Weights of a small mixture-of-experts language model, trained from scratch on English Wikipedia.
Experts: 32 experts in each of 9 layers, 160 SwiGLU neurons an expert, 2 picks a token, a softmax router, a shared expert of 128 neurons.
Training: a variant of SOAP for the experts, 312M tokens.
Below are experts of layer 8 (counted from 0) of a mixture-of-experts language model. Rows are named router (the router's row for the expert), gate (a neuron's input weights, with its number), up (a neuron's input weights, with its number) and show model dimensions 192-255. Each number is 128 + 32 x the weight over its row's rms, rounded and kept within 0 to 255. Numbers have three digits each.
Before each expert's rows: a language model's description of what the expert responds to. This comes from a sample of Wikipedia text that the model never trained on.

# expert 13
What it handles: Role and kinship nouns
router:117117155139101125026152056175190077185105097144172087135133062140130079109127105165128129120136174088170150096107137125131106120178110093151181136201201144137132084125125057161157159172129128
gate0:135163089167152143097149109134128094169126131114135163136078110154135126091120176107153095099160129138132135148131111152164099113130148140107140079140143146122150149097132098113145098170108111
up0:111141148188116142089145071144082098161138085142118117161090072136127139052113155115189067114148123114118160154144120163157084134107131183139123131167151159102126168107165132126121091157114130
gate1:140119160171103133135142129145110088122123165151171119175072077169078130107115126118118138114154185130161151100153112114095133191074106109149157065113128138142126118136128138116202136179156150
up1:134100108097127099103096101126150169162141118110091115099196160078155138154135122145147134146127085143065100121163142164157139087183111119124092191120124120115133104116124119134089114098079100
gate2:113131070129138091098100108136068081154130069126149110075084110115112119147098097099127160169112105129174123132123153079166100138141102106147191109136158119148097166066140116165090177145149130
up2:142111172123125166177178128107164186096120185145128144158167130118121148085202152159121119095149173145119109107121117129094167134128141139140036138123077111111118099200117140080144086140124143
gate3:142102116137110183199157141095184114182133099144091122064115150108158113137140166173125155072154151102105127095176159156133098076124099164066134070121153137101098134157124120147122063129130111
up3:095111095118145126127129113137139157141129157166111122104109114100101164190122107095117089098161160156190093162166136175182111109132107135111147148117106130106126110123133138124139115088129134
gate4:125118139163124138138142122084159099156112104101153081135120156159193149140184142154123107149116129187126131105150146152162078137137100114166153148132175120109122092087051136144196082134134139
up4:133130139138091165118142119096120154133105141147170119148126118112024108050016138096117131108117109099077133130134149128094151123119153140080143107116105104132166164115180116123106164178128132
gate5:108121153114126082144126129100108142140109124086191068137114158133151133126156148149054181071134143090093121138129128124175227170173161093138120144118147087176116090122172172126065147114086149
up5:164146094154186199111099097132146147128157125112082149129130105133090123166055203107168093156116113152162146134124142110131064129121109066145150152116140135052144158112073148093177117114144131
gate6:112135063104192126148118064151155085146122045101137139155184124116134122164045118159134119093078175111126125174071161132102141123147132117101165174167111115098136132117137158096097158163094137
up6:099114044111160137156138064145145070144135069128161136184156111110135140182066111145109148110102182083143103174140160189116177126148106135099164163168123130119120129086150153102129175171094144

# expert 8
What it handles: Clause-boundary punctuation
router:120135149090110133094165122161123094128117095159150079138135096143084075083115084132112101120183132109122157130128068131167100115145119105129150185181126121140101086146083082152095148150159079
gate0:162131116124145135162107146159207065160107197098095161082124135198122142070133139106160153151097115125146144104157061137166184116105087103099085107167154084145043113167123144135166091086144174
up0:114155124198098134106106125153169120116119232109105136097120157137097158104143146100150158182125090123098181102117100110109179080123099121046122084147124107115082089119109127142158144153106137
gate1:168093075061161131097132182126120156126149116113122155116183136150095093190121117170174104118168138156159165142167161190137132152159087144050153116152072133151117153176157062106101111112165108
up1:167107113060162151160206222145157109192123112152133109144139116148064134154202091116155103139150138083162178119126137128174081139131080142103152094105132152146132175115136105068086166125117160
gate2:137160093109128128192169121128128160100116087174157099097179098126045155128090161121138130121138090198161114104154162081187114207145135105206158131120148118115125163135148097064163149161134133
up2:118103143139154123073129118148127121153134154079090167152070115190194144123171098153113148117133161073122147124098106176071175060113103168060097127159142141157118077124096132198100117082118122
gate3:147126129113130108044130147135105166130214192115160158142152106145111113082181121140160134149121109163077129154155148143094108135129119183090165116192110104159113072143138105127102185121122105
up3:141156057132124131046122141133112178125171182086173176149150096138110122110129098153129126130128114151048088142152171170144125130145124173103158119164111137116109142132137144112108206128149121
gate4:136149161093081136170112137136126173129088151139104152086106108175165150132108148082136130161155113111123141083136105116097206149177088111181141091137096153110197135116074128084152089152073145
up4:135132117165118170096071156127109093132094139144085146190159075028168137110129074168120109119125129141126119087104157106172115132056133146137141089087099126119053100132142127109141130098132088
gate5:150091150167084062093091188107125101115119165122187106139134115085114068119109165165111120088140120069181164128100077116083183133139144094112143087130083157117139035098103160123128127117113153
up5:159147101116089136114121121147151149109133165123151137160117182164097162058160129130079095124145168101114092144156147135084109147132055138131109137094159137115065167091107142101156114149141092
gate6:133137103104104182164059086108134119144169156124176112111101117165106145150112095055149167161107160146149159108115155163077111213139141128205107116153177095149129132108128167175070163139140215
up6:171177139112146192182163178119129139087115108147162114159090138145129102176111082121108108208158174134125135100102164181205114116153095130153130144145130155147140086138132122154099135105135133

# expert 1
What it handles: Institution name heads
router:100101156137105137079170128161142099161077084134152141153109090110092079100092078117095091139198217097125140031084150094107093079192109064166182160161126184133088132152107105156047155179115115
gate0:147118161123107131104125151122114166099064123062128145116114096129140117133142183095119133048127091163131042125103101144136098130142087151107121127058105167153128135133104146130131139212165113
up0:100102159134147155108103085085132126177206127158071142114091139092107157156056094111145088179138108110107187142145183085156147130146128146130106151200190108007164126126150157138178125113135143
gate1:094168129173123130123158140149074133160058077179147170094118107099203075163126074127122050158181083105114097135101153166093149134170122143098129106114131117110081157115140173077168127150158109
up1:123136116148155121096148135137098106122100070146135138023136125105185080152132090134130034153184117066095142151092117170081188174120161110124116145147141149097126192103135173120124149127143148
gate2:132123095112120155133173090182142094123064104088108115192145114149089114108123114109113130161129111188163109117173152066163101053116140077138081168112102114139130096086102156129145155140135126
up2:139138154127127091163099183083106194126227159178126111090113153118138103134132143101143124145097155042106132095119134162100170158121136091142175080141133153106187109147176112155128084111112127
gate3:120081124063095095078089167152149075079112126146150121112153118079166137183131167090112114101074139127215116107145106121133150129133134141229158136148147090102145113137109052114120081096140109
up3:156163138219160145100128071134147149164115111127135116132104158169112169110154140142115169162113118168072123139113165122156081142154082125096061116169165131144109152160103128151084160123147134
gate4:130114165177103104136138109075122223152127121136105146128124081125181167125153109132112167116202133089074152066083198160129119123146143104173066119178078161055090103150079121154106099105153104
up4:140117079098116156139081126177153067167068111128174124110137159129130104155075112126109100109083121162159081153168108082101125086171115166082155147101152081172134185104125139141106197114143140
gate5:088100091148039133078076130143124158132122119112101072137134102091128149072072137131169137135167073085088152142109170151072140120148111119123138146156151023068134128123115195119153185102114094
up5:105139100131085112053091110174120158136118112109164127135150159070143114062110139112186148145144113090074127141051184129100145091178117117159102121142191058088152186084095127103176141152141075
gate6:102159131145106168109134123187111141095114106146177081152172164167162079169168114128123165136137136101155155081103123125146127146084138122164135143187074189141150162168116164139138092123122116
up6:174116162087110128161127075077161109188173123131103169073102095080099173108106145086132140113104113168072109155149120159129125113151117118125145127123169132131148076106155136075068156125149163

# expert 18
What it handles: Head nouns after articles
router:132056181111135096056157071150134111148064094128157140099093103173074152098135126170107131164158146076106148108109133111149069094255116095167139142147191165075102105115139088129099121195135131
gate0:121103143130141122166120104174122101125088157142126160129124141133127157131164102124123107113106101134110077203128139135171086139170093087188130129131164134136131138131160080149132118111134111
up0:128073172175120126084142087148103099094089099092143130146108195160193180129119130110149146118174146122115112112134121148132081113115074127150072138124150108128089079059124108157121125145156085
gate1:118123095138188171183096123164137122136106089170131187160146113085121127124173128162088201112164075111106160121096111091135103182138138140124150123127121149131173162104166108166105117170062181
up1:128134113147182167148065116159141123174084093132152216170141137095152126133163133151108178120117108096082183158111127080122137173190138143166156129150166141155159148122151085164105098167087171
gate2:088151135069088132133167097130140114120119128133101103120165114131144104124178148110124104141144157169133119103141097163102147136142174132084048075128165129172130117103103182075118162112179127
up2:102154130040128127161163101117128159156105119146172132114137126136126147141167210088108151135180076130053082079208119138082117214164150124141123072121106087202142119073121221095148137130208143
gate3:172119115166136154102195155167094136120124121106120125095159120187112097151183175183110131178097140161180104119094100097160112081123093111200179106145166124112148151092177170114073124094090130
up3:076142188071114129140125104074149128085109141184158112148151105120134142106114137069126123142145115112106178101131146145135138160108135144067078105121100122178093129139119085133174115156162161
gate4:183186170114132135165063145063176096149170166111108162140160073101163121131157214162158105146061167148125147038111129124122133099132130127112092143132141125071133076114104110112106128100119161
up4:115106101155127126079169136185124120092102087170105170096155117165124105088101053135138136122171111106163106209111111139110140138138105143137136138153113119169114184164129132120108163205148109
gate5:083097082141125146119099104197109141085055099136121115171146131174133175156117063178180157131118140098150142112142156160109126116154138113156157148157173170143120135116148109130055127133155148
up5:151123146116113103123118202097125190146119139139113162045133139135135131110150163135141105091146084196097138089126094159104117135128086164136117136131041113105115070099126105133141109140137125
gate6:157122078111109145111172110157115127206138102110167115147140131145165171171120132103154105160122182201110138150138131180090137131200154134113113144126198137125199137125180117109107122107146175
up6:171171158099160164113162116120146124130145153134147119083102126159133135143142103168101133132162084194147141070072119142141102111091064101108167111119099125136114144132178059118151182127116111

# expert 31
What it handles: Table bars and name endings
router:119089166119126174086135098114140109135128101133132128125157116152069089096094122171122082168153119099121134081068090110137085098168135095185137152125150138137064145106069111175107125132080131
gate0:072165197176161131137102181131139108124112155104146130139096114101111099155076152125116153202142123110129140132139162131071095138122119146080111122137110106122101120157122085105132131115195212
up0:151109119151161138114167118147171160147150129225166103137146127127120096156091136055118157154153185082135157160145148074157114143155102084112114116124105160091181100101182166124119114129125099
gate1:080129100110130181152123123117097146093116187129120191125151124107153168146163147168139107149147116139139110127080129099125111185131125120133099110138108167087121112066107097184113210170173115
up1:146069148116123092137087148122155154188132109129146128101173176144144168113104173125139151080136185101183172117098109173132111169114157163119113112108124147153111094166122109108168154162061136
gate2:106172125089151096144097146109182135149061136019113152194143157094163151164086114072120131174112159100100153141153163113160100137148110164103126145105161126144062085157109128148121096139113116
up2:087085193120119103131145099095114111112154170166104176147126134099150089113160088102158143093106118186190149150118138101128167164143079125139148190096150174108120180101076112105092168164153131
gate3:090108125107117102098114075126172149157144107125120086169110151128155134168121147123087128040134117179137090202107111127112126186141176081155146128061194161078159098099114102140123073143153113
up3:096094152160121102160090144142071078081181105068151141097115059102074149084108112136182124174126116041090121097123147108104185133091096146147135119157126124120129121143139151124156185141137150
gate4:096106106122193139126136128124131108162188155131174129133072181097131126106165147095210121190165060162134095148175169172151113164149185143119089101144117081092094123135123170152114097150123057
up4:115174120083194143128101172213176190166124166157136135095118169145133169163133102123082126150096054115112102138151096123113089137131121135099137130108144078119083147141195123156097178197106169
gate5:124080110126106172162103092123112154136201149105115104109133100123117114065153142180119146098140116133181127124189152128178126116143102135113149152150161088119163107143135146146152158046132123
up5:118151108124111163185122094136148114126217092143138109133127122162103161050110142154115133105157152113141126134137185111144111115130096157119103094180175146124142160132103138178169067112193172
gate6:117094160112207151126150140110149130109151100144086103130105104081124151094118140193130175142121106019109184145155157148135120086129122126186084123133128175092114063121114126137104103085127108
up6:139175096147073121145090102168110129162088171141182140111134149147136089162141108084128083091145162207151113110110084105131120175112130114078190114107158115179123175103121133124127165169120155

# expert 27
What it handles: Name-initial letters
router:081051103092095192100125128129151097154123145142115100102137077131085139100108092139071129165145151068088150089132128208141167080130097100138149157132114116117119159072049122093114143144143151
gate0:101113105107136205097157153107174112141193143164119155208133095096118094157145167173165129085182164176110122063110145112161116131115093127067124066162159107116125104116104143116158174101125168
up0:087103082114109199102109162096229081127187150168159116130196116095172111186106159125153118077145084164099112120118158118123153158115144080039133125171162149094147112135095138115135152087154177
gate1:128110094112055128066130120199088107144127137119157172155121133105157094119132102074126189139120118060115115026088128184162108150034159114155113156126139142154155130110098111104081108146110131
up1:128103155092162146096128014126091161170061147104135150057122132115124135151132148109108150139112128114115148070125115134157187164107141096182070132121191146143145114093073179157158122077160167
gate2:120134164139139118176068163129128090133134143128109091102121143196141123125149099144150098106141126172095149180134154110108149087132143126075084146077191146105150109156150079101115181138172091
up2:133102111100157118141083074173124140083123106142137166109116205149095122165155213181135118145107116157149089138061133154163104147182097147194087158119128094132136067145176127093128162160115141
gate3:067167082152127145124157151110180159134132147068145106136130131104078178142092142090103113096148146094194128192176114128140152138122145132095170142156123151174117129106086120152115112073131159
up3:159070102125114130104107092146083129097133117161123164137087121143197095135163051171132137168144111213102153116156139108110088136118158153110133152086142127106157078160132133118123051113118136
gate4:101164103119134083095138138133178123171144179121143138136083118162147164134096066116113070064137133109088130116116086145125068176189166071112076139184079153095146096171106113053153175158181131
up4:153111163113106138178157121099092109100099059139131140093150138080118091117156154144152194213140109174142125105145147117154166096115092189120163117086184107166134154093157145172085130097066149
gate5:160123132144108134163069144172157121129139174162150129100127120174116115181098098101140123079162153120175131099129134136161181145073152156070074094093088151181101142108084097110058132112089133
up5:157103116160156157152133181092135167088146071090147131180179071148131150136149070119089144142137140100121151163094106132107138105141131110127140138151196155089164091121109123079144154100162154
gate6:108096161096139106082126125092152155145111181112163115188159144175145083131093175126120146142131139124144176191170105131173144104159101135138120087177160116123141115086138106074097088192088138
up6:138135093137180159153111130141096107097120069100079161079092112161106134157162040091149127112129115121104075077097131129076099131119137156159153159132104156156116165185107134191159148123145099

# expert 4
What it handles: Table and list values
router:086105115117121089099087136103126098145126058150126170108121129123096122092103097139087118134130118055079167107093132103163099123151143091146144164133175183141079124112135127136094096172108068
gate0:115096112141120050097120144119136098097063126168117198128099162141146133128041139172130153120109124121101137115102180161115137127149147080144133071133060147105119203186127195123147135172103140
up0:165158104126089089100136154157162127089126124065178156110104094119163120116163130129154083103108109163180105161117111051167165123099114152131126114147115093191155071131133143156095163194140113
gate1:143121101073153106105142116114163117091129126066091165124152099083169130127082106117153054070139170125147204110084103135092110131093185062188160055089119123150096140090157068159128139098086108
up1:147177127170129138089083108159108126172153150138122119168093138156086160095173131111094181145141136133133030172126110117170171135107120210115156159159138101146138104148136193111100174134151193
gate2:153143159124169054117090171116093125098091065155135103122136085128144086089109148084173133097127104127128121092098158162140104111132089127164102148150175155133172145088051129109134124181076140
up2:160178082099127096110123141115112130095112066116143067125120095100174086057160136076136134102081101137127091061121187119169135131149098107162064139112183124150182105172050098112116089187089118
gate3:101175100111094091117126134104162079139101087089127145150131114124164113085137176173112121078113143102147134134124160061087137154181069144130085138143093111186109095125167070108121090092057109
up3:133077056101116122138187113184128151132121149148109152145157151182155171133088120170102103098130160082093070161090132137124137138136077167123074140095079129185203136163116116127118172136120067
gate4:155151185144113073200134135142104120143148122100145152110111129226178116116175120122072159116187123109122172157129151150145162105161166091127172138121153137093111108158146106133149104124162097
up4:120095044121135149056109125122132144142119139150119132121124123035069146140092137144171116115111102124134069096134086112099103120102114155135116096127116120164131142110112144101078143131113123
gate5:145087121115100140098139132122134064099165126116160169183166106125122203142139147050088173129114106136168116157185111083163078124126110107065143064118164152118163094149131114130121170115171103
up5:160124094117128115126123128126140057108124131133131186173159115148088191152173164043092192170090102172130142161160125085188048130141120121092145066154144158169155095168112138162130127125171128
gate6:092143102088093106151098091151135138115199149075151132092115143152105093183118156115144111128074127103123145124102133166125106140150104087134171107178180165054153088121119163109111172164130138
up6:170137144144141156096122123108144106123049143220107138134140106122158164115118108145151110134186103140088119106164094134098157146082170096148077126122089117175086124109158094138173117068105132

# expert 20
What it handles: Digits and math symbols
router:105115142082100170045176090116162097142127098137170160144177143126095148059154123171123122153162134118087131074135090112144156129177138072198126143133161174138128148100112101146079104107144128
gate0:144119101176176124105115084170119110133155111156176101099134130128138136141086087088123125119116140181096114113124159115114113117110081110084129128100067107124162101128134182100106123086150082
up0:149098115124123099111117131091074113158127087152095119103110131105141135172123064144175138106119130107117101147118149085142133120101064114121131195115142066149116102155119172106083122107187098
gate1:048101086109145086171108146103171146144138123168143111102131151092130192111160137077135117134143145118103168118120091136146148115120121136091065106212160138110106158169199151104149152104145115
up1:079118085135149150199104116119183127093148129164120129097103151074148217074141138118121108106151127086087146098161144104125165148102128150100074118181127091090088169148159165101130161090122138
gate2:116138078135182105133156107132166061138076153191119142120118170152161116136132135109119057173135148154155131136130128098095138105106092186110141144120153144086096166070055111090088103133228101
up2:128080174116082168110126139116085148115174104066106108125134088078153158160133101184103166092136158148084149146133141132160126153165152087112139109147112124116160071147128145186149160117060157
gate3:157130116108136121107123135050127137080117138090141161101166148078080120148158133058108110062144099054127125098114148117123105095160082167116067084132113104130133126126047150154110094177110172
up3:120106072168105160097092085175107128162115117165166144130162123082117076183093127121098159196133159138098119122086153126114140161152084139113120094181125142098182142117184175114133164079090146
gate4:188075123091132104130153119127088141120097147113152090060156109160104146094122192128167114104144126093189133079129172128120171102165092115189138148056136183134139080144103142120123120114141125
up4:065208157102151110106129134130152103128155087148080187139094158124164105134099069115077134158090102123106127140157084095142121089102150124073140123151127073118134157143101134158152122117145113
gate5:124107152082150054153083114174195157104114066163118054160098149104099141135132100149119126169105187161096164150145147084108087079147178173095101162094119139128077169123179117067103151112131043
up5:141144119075145065058089103146112129139082089132133081106141101142090093105180111147099099159146113181100146115131117099083141130070149107119109108101119144103118110078186105167147148098131067
gate6:160145080079113116133137169123155067143137171097144120185161137099152089109117117144128117124117149203120108135085136156111118164129146127177116182182118117153156135128112121065137142129096131
up6:104095115184146128151074111082120116122090106163096145116100117131120193146132130142096086146060081072171162096120162063162125124095130159105105079118125125111119083129157106150107165069136114

# expert 5
What it handles: Counts and quantities
router:109131167059115137068088083068114106141108075136159143169124105144079108080092116168103104142171136115102121089093106194134138116158084079190145127174182172147124078108105128156048136180092108
gate0:104196115054112095139074126131203129091121105098107074105109049084167109099084127077109104150154103141099040141093145175162146124121117139174114101141142132107123119114112120115082188151125092
up0:130137132041085103141088130123183159094126118095083066111055052093171123082092146082154103168179104119133045169117142168163162104140117132171106081137095129110124113116141109091073166150115080
gate1:124053118098119162106187115151142137088077066125097104102134148128127108114100111163094161073103181135117111128132147159119141145141115125161142134096107188124138086107108091169140168142092115
up1:156089094126105142142173109156185142102073074133135138133146185138103111114141102129130153049119151110108107130169103168151127129116110138143175126101124187132149090126098084159139134141097129
gate2:101131174174105066130086142170127160117105090077079128128110114113157128128127161060143146137111152101115173163126139161103141178074107113159140145131132134142205129176134121138134107098200089
up2:101142037119179161153127069134096121153143169156183111103109144145131109135123087200105111099153100123155128126133151021138109112135130152066102123087136145128054124100113164141158096125076194
gate3:138183165082076088141039127158133188154114108159145132105078138075107145154143145171195140168111161179162125165090099159173083154135080190093083098148119121114119139119167160131153115155174069
up3:120102106178185158150158192113111086140134141103123097148174162182106120101134131118110125084161113079079152093125136064119147098135169101142208170135162114140096106164138100140109133105107182
gate4:114101099117134102114135108146065115128160103113154153155126132144168086231069116150156148114126063146126109162104096177138137113113132122142146134174104133130114157161147187126140168164091099
up4:162084148104144079103166132154146134165157126117135174106097183168109096162118164133211191160076101151103120084132147136114159134129138142099140126170148162132062158104163198144179158131136104
gate5:099194176062159141147105144132145126103100114137145051124146115141121120124191123071059141140125117148082061095154113120124172177118093122099158059170181111115132140130148104121168141110150105
up5:084249156079165146121134149137141099095139130114121064069124070171107122115186167067082130116064117122101108109123129112117143155151095095120161064173166155156131176127108174139133116093146073
gate6:126124137111172163075153133168100111100106205099147115150134151103080121118125129100169159164048107146123115195117084106137119141180115128132092121175094101164198080098128116178107174112138096
up6:141140142122127133094194134103146154172128152139157154125116159106103114101105116108177157117098078133181108229099135103187094066159104073130120099146103070112133165073126120187133184087110119

# expert 25
What it handles: Years and dates
router:106119199117109138064153095175077088182047097161184155127131072151088107052108097151110099162211134139107144097136135144117081109170141090193138127147156154088143139168143101130121157151142118
gate0:104103122153077196107165142161125184151080120112124177089155037201106129101133072126130162163113096130121071122185142132136080176099078131095175115129145087135098067122124139154123153102136119
up0:142108120100157101129133176067131170110153142112129139072151119118138120120115128168155103101143051059108148124116119130143159133065105099132133165125135093105089128087113136071146097131195047
gate1:046160184167134199140161110123170141138089121136113070142101109137143072098110145142196092178193144137122168099117125158153087153153133129100116126155131155093158168158154159110130117184135146
up1:148145143106137062170138112124100127157141151134101124104132207144109112096098089122138173124158088102083135162158229077102129105128177133115164131116062121131127110075137117137048153098125057
gate2:070174125177117122098127067176151117141136137098114148160065122116099061157175181096157101123131103139103116113142178156104094150175196157174111083161145123133162169112155097110120165160137115
up2:139147130179158108134120155094100146128100125179111179066145167156124234147107123105138148119093136126158125150157097070145181088128062089100165160110098155117140118123081159173121096098191158
gate3:136165156134114149134141110104127138127086142106123127101124057235090106125148172101065076103114103115156140180105107154118120159144123136128101119098162100089141151095151183146119160078066195
up3:101165163128125101121156176102062109134111095126171167144106141112151134109085150146163143107178151169097128068143157096144153116121139130127136127143135157139190168117147154124170118169169125
gate4:155120140127093132092155118174065088107116133128102082073152088125094188151090154072219136161152122179099172164120096105109056140079103110129111068126130148123091086107121134160151146101158210
up4:167128129141080111118146058159090100138064123084108046129134118132062146104120138097137121095048137164058138163117112080151107149107105107131120077136077162141141108136134192151191164138153192
gate5:135120102139143093109123108183120079118050101141174095121153098148151204134182117177123118184157162097089052134184208070131158119141092086119105133101091110130118044068178115159124130066152132
up5:100199086182156098129117159161066177136058119226162089128110116109190145138143182158115160140106154082084015136155119143181117148111054068091111100215158163116153126116173138185140067140117123
gate6:150128103023027193131149140152170140103157142127158125117093096116129153151153177036097148166180072133130095170118129149129081097155166130131163164175168101186180047129176147155100140124044111
up6:142150134045064155115178157177148195112150145084138089119180127047116080103097177065152165142146149197103168122120112124175084142115148143137173119075133161150121117143115149143140119107114093

# expert 7
What it handles: Name-initial tokens
router:096110172138140152066128079166090114161131097170147118137172097160105142099099092171099087172135150125103145075064086147150152139149128116116119152127192095133078121160141114123139173113129161
gate0:133161126120114159102165137081187128239122157093130094164167104105113111133177145042124120129122152132164154165178131149136051161158157110080077107122142097168112095130192111166111171134106147
up0:113176103154105153115163132073176126224114151089138087179154103097083101109154173067120117119120134137171177167173128122147114169143168121092071108140100084172135104140182119171093204118116149
gate1:169107133149122111179095110123075119126023176113097132139158110114111102189105124129098142126107105165163139196067099128126147106122124181127100118116094110178135094153214116193164137097126119
up1:157125137154122122185099119143109162145082134166075118126091101094160076160099145106082131117136097175091172138073131140134144151102154135130137124095064127147134084159192144187186132069089138
gate2:127163142155146124146160097095064141169190084148194102135109112063098157150090083126149081123118101107141088112127171112175181155120161126211089183165109086142134121132151145152137095089107200
up2:109124129133088119185147166148155140098088171066074130095197183152151145097155182141095114113102156102081132094138130102126120084156123127062210086097134152122098181142129156117087149174143107
gate3:143107105107165086146118073140142094093098139119120094087124157115124124185171145081126101042138164114115129105126129129153152092142120070068141147117075143198134100173151181122135069133161178
up3:103131154127074114146111168121073146137098076164102150180140136150140147141117119185150198177145087089134096131150128160125100148104152149183061139123126124094155118084070058120104197141090125
gate4:100131141100176076049110033088116080156153115109174148080080115114053105084132116150147160108093158144101127083093096148136171197097153128099174146060171153135105162140161160133097194151170102
up4:156110107124116166200167199156130173110103128147079110161135146110191155120101143131102077115172093112178099170156162101140100069129132105137110115191109135138153111113074090098173077104052158
gate5:184183112140123142096123144199147151131123132125111070103118118117133140139175077104165155068088147083144145139163168113077138160151110129171197114121123098121141101104190084126145128104146181
up5:140104098182110147085121157162090145140131111142132111117103059109150154113139116054143133126063117081076081128120113155065100120118158117149153122145151087107175098132140132111163160116138166
gate6:171145134127130139111113174138140172145123182166097117103102125154148153169150174125090068100182131129133156124102104155172166114133121146139137144079127112108103126090086094195163165147092178
up6:141134108100127117160155196116193112115101193182154165119099125135111094124156092124142138127153164109130155147128089151143169075126082115091124134038086121136106076083141115170174133112102158

# expert 16
What it handles: Conjunctions and function words
router:102125115127118136084103088139130109143116098149134150146188141132099140090099139166086061143167115058092144066110094145172088093223101099192140151137162121179119139147131095159081128113106134
gate0:123123096165128171169163146207113087168064127090082083142101112156157116125145135159070121166081174115124129147118120107082119077129081112097192086117113059182125087112137128093141232169125162
up0:100152191067123138152086100053150158162124118119169216122099115109185086158135135100170175168094131133135094120167124139143138156196140150129060126187138160114150190122132166112099052090103113
gate1:159105119134158188111113115190155160124102116110098074207128107119124129101166127144169124109124160106121143094048116102151136082142109163114174132094128119144119162154120088143119170131157118
up1:096122156137132059143129154086103132130127090163145166066146195116155123150097150072105146117126105162120110135147143142123118138080111082114093119140174139106154112098141171190138079132074105
gate2:110120169108114078071091120147103152115153134094126114134138142111096128109112157095164088126099139106173117121134152113135088109069065118101104109149217154174176125144108062120141105107135121
up2:084113087131154159130136141079169119166085110135141116125135115116131099129143125206120140153206085138107104136171088114143156091186160105158170129176054059098120153117155147139141127127133118
gate3:071134110164125122129065116078138056149098128101144175155091119128116132139169074161114144164142135100139151127133116148171160184145126104120077160054159142090114138136133169108131153054143094
up3:158150124096088117133178152188129183140173145145104103104156144136134124113104168112143102083097118132116107148116156102116081070155135122135156112205093103125124123110116089145145110165098185
gate4:122128136091102139087096153122115132169146151174123157094103115146120121117154197137117156120123107081168099121186110148160058137159167140093125196125131144111120122154119115121106195130162142
up4:158105102174149102204114130158124127096163066139167098162131082102146109162087066166129144143174174167121170134061141085126133100142105085129090068168127103160108141107133109086124083102097080
gate5:149163114141094105097188101100121148090141170141145166145130093079123175081102171110138156139145133160120111193174089111087143112181113087178111185191118118117099099102117148126189126127163139
up5:091105123124067071140140107114123130088130164168181150148137085115153125101134144111182135121157165132106128147146093085093146095179125124214120134183153134142098092080166127117173167145144155
gate6:088108194150122136147058165092137069221136120126045065079043154126127139107164112125154114173168152146122177188171097153098065174152125161152136162131092171142141142169120135165136105101116145
up6:133068190153136100154054154118157047188148117125074117099059171135143122135173087120151157141146142154130142192178142164129051206137136164132108104121106149159100134157124143174177136097114109

# expert 2
What it handles: Person-name endings
router:130072155090117138090108099132162106124115096171140120126125108177095110081118110144061104163179161080113169078134052198134169130150087103187149157115115140138141114135078116151115143145117117
gate0:097150115100176103117097105170145099116118059170173123160144108000102086150161127088121155116172108126164139095088070084117158127163142156095135054127111176138136061154167093186116140154184153
up0:155184194123112105119135164105091170159128150127120217053073184153167100141135159173144101088107156139126136112114136082127107156083104128107141172174161126104105124051091143097143146120102123
gate1:121088168114057097112090177164187122086137133064125108145106087127160165091110107087105215124090124113169071082134110077133135119109165122127131210089036094156085112171138117124122129222114102
up1:169133170068120164132119104142124108088109092127107136087149115124144122109168109121128109187118091123151081096115131116146147119183127111100155101102107143170082126163131111152150150120074145
gate2:140054184107055091151105143105153155141122111061119161138171081117135127132087110101156176119204189068157170169130112168134147129138139164078093150101140136055112161143100113074162112108136138
up2:164085133126086117091202144078095111118099153123127097121154083140073098165190132102244164121179099117111112136126159157111161119178128071111139074110160163045128161153100108157125108082171055
gate3:181121141068109100185147139144159117111168126135192094127067102127197107110100132152161151173153070162210122117128098148139095119181164117173120079108163049117195119123152075094137143081055050
up3:071085181128089128113094104166194167110146185117139179111160105154177108137152105138137110129117124131153193165119133127123103137163095090114167133081164084095158124119065093156165156166106124
gate4:167055131128133113194103146099134118120147175066172103121119144091076135138161147119155096128145121093081209120165118117157160097144067144136135049123073126111098133198146098085055166168097187
up4:169072118136113135161103129112162122125136154081146117110130133094119117122156133090163098099149120087098207124174097133158190089130088149165161075136063128147099117184114083066060192142116185
gate5:135152102183165118162148151170171120152170123135129147085086143141115112126082102184105122132117172044123111066125095140100183147116183133118145106163140091176189087123069132089122134168165144
up5:175110163053117143103114108076081137106106114124128110162177128124156130134130164095177171139127063208087156176064162114161094105130085116103095130110129170081088168114212089158163112064077098
gate6:163140105132145143045115140161124149137145151153113126146086143156151139107160137115122138031112127222131138173102153108103098173155126176111148127117094141116145152174100138167148197170154128
up6:129177124135140117154088132144166102182128116111126099074206143121165181129148162121162133116140097070112101124255146064134138149126088127127090128156123132059132160111096157116169085064097140